Below are experts of layer 2 (counted from 0) of a mixture-of-experts language model. Rows are named down (a neuron's output weights, with its number) and show model dimensions 0-223. Each number is 128 + 32 x the weight over its row's rms, rounded and kept within 0 to 255. Numbers have three digits each.
Before each expert's rows: a language model's description of what the expert responds to. This comes from a sample of Wikipedia text that the model never trained on.

# expert 29
What it handles: Cells in sports tables after pipes, list-line breaks before numbered titles, and sentence-level words like the, The, to, soon.
down0:089140109158158111127149161099105193131191089107043113130088154080100102100141138094085131165152118132132149139096189117144117089115140136129089146156095060099137119102151125189152176093169139100137109137108083081105146140045163093134164151124133095109096093127185180114151144124132116102139098151091201101116099092076088096107150170148125077132180084127147152122096135114105133050163099083130153147131114073109120112064096131154135130136169115101090120154183135133068131160117142140161137140118118099128127157148156121150127092124141158152078107179078068208094126095171118111100155130136090079209154208143144151075154170157167143105095149127149101180120055122129114161125
down1:166183179160070129146173141172089149087117135111134159151176132110121068168122162114114140111202088113106126094160058067093101163178121108125135136130136143110146095142140090095090076092092196119135143114100105083120090083062108124118140135162119182150112082114096147106152162114117074185133139150147156117129052101157095110186102160114097162167111125126114122155084113119089199131118115157159168183134113075127118167153119133068129154157161180176083106080170136078137120089143156194145173122156102158096130153151160113096146199178107129104103153090151092157112167144126099156121177124106152088063111198161116144145132165164189173112138092156118100121114105165142105132132
down2:178157139112091060204139144063097120135147094033148050148107117111118114126098110124175162091099160098135110143166063154190142109149113099094112139154088114100093123100116075106124137148130152143142126141097061136156126174103125139143145139145153121078140078097078136074119089052149126146127125114100137126041062139150113138099120073076097160131158170128147132163134108171130151138154144126154165113141092103105096126139143119155142169101175030075118089167141056162143148172164139125107150122142154108155089123137144116107106132113170133138144182194136089084156123157133090201118172112111144062083098169100129130168134119097153176112141174076127118151176105115136149159153
down3:093114159128114130123115097143131110169122184137121071092087110185136151153146158172134052082114144151063120087151127167134182105021130099088115181058106222099118177154100122115122138082162108146128131119123129132163156124086132137151100123084085105123130156113123164173116150088117129101137133153142159106151177137130145057120164170165129096189126138173114172136172158144167098067154094110100114135121135182090165190161165140122186198168115102136107155151153129095161098086127150137112161115127150097123110114148136091147144086090135161135131083169136086128180052073150088115118159185103079110127144147102113052123114123094104097123108110158150096176126121162065128132085

# expert 44
What it handles: Last digits of years and numbers, like 1994, 1939, 2018, plus commas after them, and words like century, km, million.
down1:101090123113144190123150207141103085104182090091130147117117147121124151122163150096194154106151138139149152084098191149164160101156145141081137199127120141108114112104130118117143160107093096109076087091124110114165088099161189093082126049073116089151094124118087180194090185076117082171111117067184080117143152111144115074123145172117132139135115064157146104108164138111147104107098116140115117108151120150102091106170150165099120092100101180127082096124117129112148134113154129154093119171071111152108176162110153077045114100088088158064134124120186154145147131121131115118103141138079151114179109084088176089095110136114115090109134106082104128077177087132055079147136
down2:124152092077166119072140104093172122106104072127204040161133094119139111144125145124127105165156148133157128097130129170117170128136087200126127129088125165126144109103147146149113124173157135088017135122137093068075118132117111101117107114100151119148143117093160012110129096176185122130105152109165102183052124129125174124161171140086111115166111132120123178210143097126132147144120134161157161155089192156151151180138125160125090095142087122127192123130139093122123086100144141184144145097181117132145141121168156130110102156102196118112105092113096118085143092107102119164106142090112111103140126145080101068104194080098078124113119157139127155207111149120122138181169
down3:177134128082135121083096152119161132110135114116117111096123084143090074081154137173092117131167089113133159139105134127124138138138140159132117109123089187147141074143168128148124062171140079047096107108191074089106127195119083120186134190130151140145180122137110185089124112116069154063149111207143124133174145081128096154122073129103199188134139147120120157075146148149148102085129137191125098139157148093099151185051161097118180109130104107157097112131130167097104138096161136166098195164133173075128148132159146108096091116121103096124185128158065138164112084164073167157128174128152131133118172183145082139120107124107145179132103104190162154108087132107171125134142
down4:120125113083133129133143126092115129117137121099110129108036145165082106121161102152159118125136108156143090121122123171135182093147154156122128151169092068107139067112068131152134071162160135157149066139096125116083159123082117172079142083148042211098114122197099143116123137125171094148227123100094118096042077131122142086153140119132055119026118119137131167096144149066100124121183140138107149120069133092131088086091121101126212155123131101101134164115163091138133122140115131155097131091126090078104126113124148097096186130136130131145086119115175143136132127099148179117165106145117137093177127075086133079164116186126097181091139129124103133138117089147099130070097

# expert 25
What it handles: Bare space tokens after table pipes or within prose just before numbers, plus capital name-starting syllables like Ca, F, D and Thai/Tibetan byte fragments.
down1:162186160132139146146160131156139187096133117114142060130122091185134123145098126137135091178120136093091165152136119118171134145081132094120107166103132076089132088114130155102111057166155115124142128082111144174144115066162105100048118111155134181134107178072102114132140145113155089174106049107137129184147119170060195144088168151094169130130169105114100181140128132145151113104093160102113156164159129174131164172120091143140145066110120116131139104184102151193154136161099142168118131092177132154154124101153087141130067144216196104170163056137181135155129160114160141087114137101092155112135131136128107141135198134114128133083129209204149108143071127099115158119114
down2:120094106141102102149096145141143117126141096075033113089133059147176132103163100141071126069179184085100099133126105121166141137143130152098147154081169107164127112127153174152189133131187108147100128168090160141086142105137089175090140112111096106157076129102085127115113080131159154094144143132102116055155089143107090164132178171123132152129150101061143216127139170099149061129089112108177129182112171069117158159107102170154202131188125031139122122141141094138147165055153092147124137129121101202131131095098141076128124158147129159083123078157097098119103146155131105143163084121157135131171160147082128154126131139120119151124095102172103078093183128112117125115171
down3:135130090165112194181125068092112103087174117153168121108145154101103149124166077082137166149170133089146104152121093111156093129138144122127157106116158214176137145080104076116167129085132127104127097103156109131106129156083109110156136168130192062152207123157132128157110116137141179150092179168131136085126107120130142082132195115113106080087145135120159099173113118126177102118116051154189149129133147081136126102132135168127130145184189167079109099131116146197098126154152094105187095182095095140153102135152077103130122147074056107177134138130082129133051157123142143096114184084132091111137170172140110083169163156063151160121089083100120128145098144104100101173158
down4:109123151102073115141154165176110085135093119143134133096173138210096158184141093017165126079132086101147130134130118165121119130126098087135108086109140136082090137124106173130132165174137127133129122118150103145143095140092160090128137126091133138173125094201083189146196134094119096139111157113186165149100151095106148113097082117185120148129146126147136169133097075132158132063129146148152123109110134161155163160131091145152087134121102188142046128144077163142187145170119109129165081092098096193177121184081123123177115131147133145164148163150212183173091104138132118122185138147162137115074140136116078158147157181197108103167099091117080109097073135130164116123090

# expert 27
What it handles: Closing parentheses ending asides, often before a comma or line break, plus spaces, pipes and name starts in tables and lists.
down0:101113103126141101063168141102128123100109192147076078071121156142081165153123144114058138119119122214162088186175162099083116111100080150127133169118187137120128088193114181147070137126196154105114105114175159126150152162092111143129122095138166093137126144139168168116159162081109117116108103151137120094095208119089166143111144094121069155109096113125117175181156105158139171172087043141092137097107166113108160129126160156045175118130160139173114152146151144121103135171161135123150071164155127113055117132056127107062120110174141155157092140134141109091158142112111107183120092151149157114121103135124174059104161101152120170082125154142096135128118097081140107151159
down1:143138098134185157158120109103124117154148125091129126064125210170134168092137128118118072131098155147099166096153107060168098112130130163138103177159136124146198109116108089122142087106092106085183156091163097143194124128152150114158137166092107141128059136200128139136098121141158118127073177132140124143115102129109086142052181161139147075080124154121135134085192134175143079155117118097202173182192130146123090139130168158185174153092108119156072075179121097130097125141138081086136087136087158067112133109107123159058095149159117146119103126138103098146105132120122174149141127120178100176133078106174094190114091122151098219139122140081121146092097112147097116132129
down2:098092143103134194152126109128161085179189158107128152144093119137130122200185149116107111125169174176111108133166153161119137095125082097135115157140105125151154101108103184073089116085143112147112112103145170086074190059170094146116163103134136064099128088156115128111125118127135116166147121121123145106123148099101095111064076137196163167088199081143102176185085130161134105134092100116149106092167136123067102121098121121139085083127148110072113166198146138115090152140155128157155163134095150171076190184151111146122164154096123115118089120094184123167091127124139116182141106053100114132159134104146247090149115115106104099181142152126132140131093091097111120164083
down3:153102110118136134141153091127129157167137148148089153104190106144157078142135093087042114108096104139060077106082110132124098128157110094107119159157128170125097145136109126144112178182125088142147146111108103097167128139128164095148135158106173173158158084148108177137145112149132162175121128103101110164093159137148083084176170169112058121172207154135166103165110091094151061129136169126080127102120109050157164065118129073166154120154095107167127119139151157115158155077131100119141154096086188152131133126090139102107175132115187137153117102092143144083098162072089103133089128100088194150171122138142148098125175197100118101162159113137202107203131154110061172116086

# expert 39
What it handles: Function words in, of, at, and, commas after phrases, and the first digit of a year like 1907 or 1838.
down0:147115194117105125140105128101201124188173136151120117116128093097100144136061105103071104124001157127123096140124126085156077146087131108140089133113147159174133128073155138077091177109137078106094103103115116117131099124190195147124145139187131133148117057176096132130111114125145100056117061163163122086167150129146176084149119127129096118182147177101099125152123138166124144160118115144146105084144107120074061139108130089171124115128112133105122093135093128118147162136182116131138174152127127153135104069139121199086123148125129174155120139187099203124125113083088121084170187137152053083127129168140146137085095144155119159112180151118081102143123193139118181096115
down1:157127150190189173111106098177138096104140151117122091161115133136182144151132103129128079147132132152140144092113119131156126142077144146145163209188128128154163088132124202127147142120125154182139131214155110115168148114149110063168156124129116204144134120099129112103063109137163143073113069060134131163180168135150097077175126110133105149122157094059169148113144154195136134097081130136094114133145153112134142109131185128152171068117083120132165116123105146099116121134079181068136162042093099158137104158156128098157120094119162109099169132103104155114162043155142059159131141122096099156162114149092193061123153152194137153122144106111087141132129192109143167126124
down2:129072098140117091084157106143157073110093109148181114097151219082184049127085156114087130142082154128118174126143145099163138143128113135120096104128135167128096093130064067147109101155107049138104106161072138148126121063149113117135171094182113092055146059046058159167147167077146165114146083144105103158131115127111110121104093125176121161107126118111144113170119117133096187148172179193123109138099170150131099154134174121181121145135170164132167132148124107086127121077162140132134149121114094151101104143138123139158149159137062111168121138146055168140135195081148142142142152137125166037097114107104154134079101085111119122161138116149099146173141071125109109121108
down3:072127152140159115159147098080089096141087162125130172166117137075144058128139140139161126157110106136192140099099152113124132128096111197147132091160184151157115081092150156154093104142099085127197071138097178103112091137109122126153167117140126148150123117136140205104102118146164105173159200148097126070119147098114108109146127069208096128103142174108141132158145211109089157199137114120090096125143091104178096149107105147134143133152174111132074126161099112142151145083102169155130145117123153145152089114178076093078167165128146200145174173168140144177138114144108135078139135089115114076139116155126146113084127156134075087209104130157157085175140116213099182114149

# expert 36
What it handles: Line breaks after sentences, table rows, headings and list items, plus quote marks and words like also and well.
down0:070113148152142144122197084178180112123077116104081151118183094124120141151122140118055151103190107081148123117162144125133140087078138173165140094111126154132118132093144171133166151127184151152179115150118159085160150121146120150175144131134118153100156140144147116078099198111154119143151067145087131133131076190095140134131120120110170144182089078132142109149221173164189126219101102121118141147118107111109057101108102132028145107138123077136108111140078160160124071162149079089095146117142099104157122196094101184115112118113161158134169146164160099089152103105130142133151164177114163123213138155145147150120165085140104110182190105120125138140138081143122155116156
down1:106175120116132167120114125107142143144092166151106188162176185136133112149135171137065159212162130093140174147114053130102154140189120100077160131138125081115077117093098125123139131134067106116108109168052094124163126091149064108143175136106140183122152142158195158136151102115131130193109163162120161082123108097155130098156115085165175161098099160159147124181096120158118098101123103149099200138104223127103097077130115125144143186128095165150112152150137117182096113128106144096182090112156133125137116181091108123152109197117086193152096110148119145140109116142177178120081112126172177127133100104100116143093125150132171167166163098102146151159090131033167155142139
down2:081118102120145071161124112144146106131173082109091168092168144110127144188115119153125228171114166102164142100132114157111081164057167114089145077122155067203163102132123119162145132076128119130070126082116096096094143077168114152161192176162072114083174092164132061143129109179104103162122180103061100134151148145168136166197157113132148165152138110085141106148145089137108126103146155159124120142154144124147151118142125129128101136120148162136134129121153130179123138124151140118189125145216169082194170132127157146159138130151144098174128098136100142143125127161156097137167089136161094109180086179128089164117078161056177150113129082158116130144068175059118137133138
down3:097159062148132100124133052107163187091156125139105126140129161128117156192074177117091126136169133168199151114113090112108126074105155133135122095153112119159133124115067154112157101166109165165110137092085114158143102135144101139123149132129106122059194115107137091161191181123146113074117101133097089090137069169133133100144186106138109126126099214108147097167117180146111131113167170142100120170131144147177174146128167142086101141181099055147122119123116212110183142098155158118120126155101175132120132123089159136155110069131122157149101169148088133112093085126154135117135139065113131131186185182072156206121106132116183147140099128111105067098044109099114160118108

# expert 11
What it handles: Standalone space tokens before numbers or words and single capital name-openers (Ö, M, Le, Cal) in tables, lists and names.
down0:156097120104115156072124092185188143125088115137153153127151170122150149092145159082152080112136115105068123110124076109114128124133137154181054150117158105148179160119127151141164153147090104127162171131117072135118139104123097137126111068111153196089093173162098108183097184143110131090054165085109127133167136119116131121133110113162140084136126134150096179089128156177176122138121132066125159133162122106223205165146112146146136113140116145161122214150133105068118115131058129086167161085114117135140090125083191137099160204145137150085057177174166088100149107150133058110130117114086149112090095127147071096114101091115099096102158129165132175114090147127105124109085
down1:171146131150094161086148115145160111194101132130118125082169063138162089114105138133147116127177128100099118118140139092134172111189152096093070189118135147085150091121104179082095121128179136143138067037156089119123211098117127123086126154080137138134106146079095138079101136131112119178145157150180164192175088115110121124174169088164109227122093086153121141122133146171169089173118080093104152110144110133114230120092138129086126099124098070095097112125120144125167111159122090117134150160095156196105141142116124091129125140072147183117118147149136115159082135164095119158086066116137100126138118111155120087102223108092083125177141105145129103103082123145134141143154
down2:091137163111161152127213137124143139150134055142105124088124095153129104128113152174115143139173184173144145182092081120144090098130145105157112144110077098098147067146094049106099092124119091106182097158123135149147158123084159146157152112081121113153134170135171126150169153121093117110123092140101193108125079067124149089064122100127085150097087121158125146134153092106113114141102114095160144075140114132189073152125185110160044131135168156181129163150081123157114050101167100147148132160113131135137181163101117133105138134175107103085198120138118121149037126157168096149080125110131102116139119135100162112120073123124162075151109078080146064170096139132220100144128
down3:111112162197105091177118080135114161095168151131120130135108098124049087122066073088084106155116199127115098129140149147097125063102095101129188121115101162157139153135152167099087143119076156127134103131105151120176066209099137093145090173125122126145114134124130142176133122128119117103088146116136104034121139142117081117179180124159107148116132133112122119119086088095172132105104185153143131129191132124130169134203152148063163122096111144171156186166152078141087115164078146166102121139144063155104111136100065116132146063091113108127139125107135196154127131085140054108121159138175042181126182114128118097091164128139161138151149184097153113142147135077125115119093

# expert 22
What it handles: Short syllable pieces inside names after a capital initial, such as P-on-da, Plaid C-ym-ru, Mah-foud, plus the word Note.
down0:095098140192125105166081144154119064110134073155168152170109188148138185090123110089144154140129115128140044117164086192158152128166090141115142170174131112119082144139115132114113098170076181097171117120145134153163114166075137148139100148131184139148100197056141139131089140075056106164118124107139137143153131167156096141106114140103116079128138094157158127134099105118110193074119094134152100141106130116106176190204122101129103101141155152110138126189120109057104132163105128158147124132127179157091194102084126064145087122159110135195126167088147070144124088134107144135134154134120159084152131101092163146137115157133112164085146109200158160129115123103185039082123
down1:137092189067055088102115193143148138080103130126118098134129125110188169080184170083153130141137120101136123196150194121168222144116130143106131115115104160100131087118141146110114103119169117122128109126174155151133055169111078126133148125170147112132136138171116143159125086100094105175109099166104136142076169155128204143169142153078140136035081127135135147151112199113159118142126179138165151123070136125121187167112136143174054098084114150173161065155111111127107139105106096122093116167181118089119177146095140155161107168136084105154159096127180171141147090097120128098091141159126159178150147165137121092134120098146161156078082151155090148097137197140124125118173
down2:094204138143136111126128132174105135114165160145070184117136128168082084135106091156095156139125097144114172112090110091163043111150127118094091115109198051147103133134115142160112117130205094089152174108203135179134174080178139157142188110135103090127102069093186107151176132109088163122129123124122108077118101133136150100100131133126155093156080129155168121091137108154107088142153120149120100092068092137161192065088142088123113163107149114147174115126129166112120155085205146142177129165103163122157134106115129144115066144195099113112132197117165150175174167152109146103088143118125138173132161075117084103131169191121088126123142136147120154146061142109156124060126
down3:120130128146113171080134165155110065087133152163130057145137151163157122161148171151085156103126164155168125150119094092087087156176120131156119093087087136105169114111192139120090156156142092113095111149118162155096138074121113133137136176143147140144098087120167084095173177025109112115186139085129144154155103153085157186124070101136150164178121101125094131156125139097142207053158131131088101114149138094128182161127167066111111133209082135170184101142049126146139131164132101090091092109131131158095120086168165140134145114132161165169139091176101143135137087144089179113131106124139132120095079106098165180163143172064165148134150088153135182127150130068144134095123

# expert 45
What it handles: The preposition of after nouns like source of, enjoyment of, plus for, by, including, and inner digits of numbers and measurements.
down1:100114153123146161145115104169114145090122156157199134106158089103108122152190148097139160082180119136117103125088111179107139079182173127135181143153115172153090152130139056159158102196132178156138000127152124170097123161095123095143145139098146176144125163094130145159102130102090174137103149071130165198187079154109140120107114100073156131113138135137205119096097091120167157053140144162071152156063096136106050137093183134114120131122122139135120120151188161076122148187158128068166101116114122119132123164109089138122095123167138171140170171098147114093122076150083101113074183141107151134168148145135138153102132141118114137147095156105150173108112107083165102111140
down2:165176142158134148121105129097121113132150127178154156140165125121096141142126135105114109113173136112154153129155115095136071108159119160126078156156144138072127143056177156126098122066208115165057126105078141124158196142119130173163124116099146116120143150082109078150137147080141109099141141131129144120136137101159074107181142170106138096140142106132157149174136141092100155095083069089082185137112143086119147084147118130151110143107073148090137151225098109129101188146148087064154165164131128159074155128121082098094084152167115089110127162136122105127094127131149108121112100103137176098062121130097059077162131126040087152121129163176087077076112080064216151140098
down3:130121138131113128159124090134131129144116140091168193098152158136096131117152152117095084169086126083153124120158175113142105124137139128087148195146151133126135157175169129162101149155133108119123128153164108160153137110169162143131159122135104101137073154051130168116177101153118144168158112140107112099150146080143100122124167186130181137092121120129218090156087169128108096103211169109082036149093141099114088147120197159125190140129093126051130133134118095071125170080168126112158189090151125140130107102094131068127116147147081134151069135110118066077106123111075073064072171140059108118128050160092088166097115120145155116154109066166153157120137133144103122069143
down4:146096102115119153156078174110177104086240148114132097130110115108147184147151038126096103168153153106142154127146171119160154130158105160106097145094078145156141120189131121079078156102131147143127171114132141154137133162156130066146089160172170134119115126112128105133146135121141157134078162127114071163101143109127140137085120116122131127027192142099109096085154107082095188105088151153212088091187074138067126158114153148133131100165137130147104068176167102122182102189100154130136074105154118195115134106124129102136175050115143171127144157059116123115105149107081189103116128118147118103206114150099116143119133124135132176110152137102094138084153101157134174103119

# expert 9
What it handles: First words of section headings like Gallery, See also, List of, plus table pipes, commas and common verbs such as was, is, directed, composed.
down0:095074174120131168189120121125154077129169113141135090184072122103098097168138115066115118139169086091118112123101128111134152111139158147146092111097143128121146085117129130135123124075106157102091097107173185111137106152105099153156153098178064136137127123180117125141102100190097119125142159135123197169132137149169130081123148115185095154091121120094198143096156156078115174106108111073043124096158125108115132116114097146093160166169092149145105134107057090190166099216124085122091151166094097116100110104176108104096145115217115185124150129084189069119143086136153131081094151158130123171117181100158113099137155085158155109143123152153152137163111148172031124116135
down1:136149138115146117143131149168126206120159118111093154129160127107119089153120134124134116126153092114057170111106086110150128073146115118162137180078064114182128146096112109087179072086151179146157124125074122090140089143079156095152117113141155112120118144150144124170131082135097163114049158071147098080103104103162144195089130135140195074104187095117127097162119130156170113121108133133109061154095092121123120097115152058214087111059190116080119108194140127116146109167099146131159143164068040139139125162140136162179167172131116131106119127079102103137100101112115195119158129156133137151123104109160091101068123183150140132128166105094104136116140129194153199095140
down2:164051200096165165160135182119092122117119101118172079126160112125109099141152146109140075132125110144140118142125177159151127095115109136146122185176154144176175131110123147088106175111145144141138148168181169099218138128140098189092145125123130095080141126126099117079122131141136068148131183113146116123162139161116167112124134119165094113079065063044177147088175128100064181110126139171165090196091140077084137070109136130194135155123135163138087096124189130139135115120163068149140101127077161164139130169198127086127100131170058071153119132134159119095094153064111129118160154069164144118132130068121107145177157131110076126102117133117135102142115122153113174148126
down3:161135121147167110102113125102142113132119160105104148114093117117198114086123139119127121116125126144135103078196139106181079073111052074133109168149117120097138145124117170118079088092113069170175099082182148150154140076117175112053107158094131138115109109134072109060107168110141106207160173136086138112029154087114152149125149142137173138090120103160066164129181163132116150104135071121174158154121180190142173151054144150094106130130144144146169104137155109117153159128100125156068082134132124157137143098083149128118119154109157127140117147127106138138142187123161143151130156149136114121128143140173035162116168154155087156106097061075165103158180103151095129087061

# expert 15
What it handles: Ordinal endings st, nd, rd, th after digits (1st Brigade, 2nd round, 41st), plus year digits and ordinal words like first, second.
down0:110088087196147109155161123072152136134145153138089128117073140089124127141143082118149180143099104143112094150158133139131117120151120145119125152133100172141096112092064133093125181151022125110134103084129130129118129086167139117163132106124122199129092150129172113081144112083066129072115144038104104083163125121145151097150048081094120121141165063103121146095101092142124078136096113143183116093123159132111129096070127115050136146178097148171139167119092151101099153118148175163089122091126167072131144085111090100150156105130129148092057105132123079139189148195145173077135060117137105085127171112083180088138105102151116090125104137113074052172145106118135137123144
down1:105177136134110106109163162144101185107132156152101141166161149092166103104124098146121140122109093117121164156155205119099125135125123155081118141085142097122123173123096137129182238156118145096119121170167058140121132131148109110116165117128147063148139127177177153128134147104118089114131106158137119172099141070062189143084127131068139126115125097172121130081088057130120186110139128096134114100075064191123096139112169114157097113107084097114145169145131111107107100149106204117102113165188153136082072103142174175071191115095086119114087150149180116153166121155075128118093167089144089154151142065160146168130096141066088152098136086105166110069153109136162169097124
down2:160190148198177181101148130104136128191133090181149162120160107137201154162141084158085127074129132118135103113164122167160093094156100121111163100160087114066127065111058183155163187120139146115081079111104184104148100102145130060125157152125162150088093116095178117117170134144108115068081084136162140104159083179127108121122155105090153141162155131114148111118136090113069124099154132140122141163160113096139119088091113135154117080196096100133098108106178161217142106126131151171132073127135127167123121065138163131106065162158153142112123094151175131104129137110119113129085103071174129074164067071116097109091122115127157149128139126160088121174146165168109189147149
down3:139167173052136105174122112132114111129110115134117143105183120171124107172142106137109122171126101114113054142139077168086109097100153099145082121163161105111156127206180125108140185130082175147141131080109103148161084162117089147121120094187123093080157149064140079163161184143120086078078157102150115090101095108123170121150180141137098168113180090119106092215158107176123187147147147155109145158193165133189106078108088149173178126114114147192151097097146135142168151124114119141139096170111097171137143148115169151099111135142080180148162162090137092100110163147137129166122157133117156101080081125171118145152157174105152097151116137143188098063062127091113165121099

# expert 20
What it handles: Digits after dashes in year ranges and scores like 1999–2005, plus ) and }, and the piece cle in uncle and unclear.
down1:168135151127081179142144106156146168105060161157112120152126143127092154163101119093115126144137126173105104167129133217113096108069105063105126176142169183132170111174151152149081159101110108143147139135137165102153105119206105119185157126132167193186098112096148110106149099169114126100095123145074117140172136108107157101055120101124116049100135076074152089166137116073125124061137128140102067165085144122053150093134157121141075123113126132175134109132112174168134095102136100180161153095116061124137080132119171120154169079146135081062088100077123126106143169110137097071046130146099084077158129158115108170140107120182157126121117132169132135152163142124151152146128
down2:140155119127101085093163132155146101138166158153156167106121081166113148138109174121147135171143183131111120170146077099130114170152190126142168106067113106117093132132120131114174203120134146117101135166174066156148124154204092119124087136159130179152073068164151082138133132161088120193119126140125135102156121174104160091117103145117133141113088095079126081083072112104102146076231138123091125129105157135137131082089188148127153159137119068103073069154111151123167072175176089099156133164133075129187108186194140113154099092127139083165099103171124180092155112189108153096150116133107120140167125177083188139143041156123131144121124135158148144135131108147121143149157
down3:088127186171113155108146142133101146086128126122132121114115108090168117141165170094094158170131088105100138160076103149080102070144125139142175147092153142117151123063072083130092104164049161096152123109080103154101104101109154171139139129074116135100160105057100155082122143122137110135148129149080089110169087255141087184120154172167206135109110167145154095143124139163108130079147142078115191070115175160156088127132151124119071108107103121088095116103102155113175161148149113094169124187146147115140142124067145103146171128099128110157156135105107161137120058127122047196110145135096133156130147166167116118078094111077101114139102129087100102122123147097137127156084
down4:119116127145095106162084063164186101137098105084171188072145121178103132118153090077075119127072135165079061152162155144101173139148101209183107093140109133074120167108176147188065099120078177145114143114128104129142154112120152148128101081135109134103085138081085132159109125128148136194084181140137122124080164116149100128113127116131101126128100087140110132110153116114072124118140052173101082141131161141076118125074142102120151135081117035095076172158157078148142163184138083176097120057119148126147141120117142134154148192140132103127138105110171097122145086112111115165188137137080136191164103154134147135125108159113158151077162148081159174121106157150133163157163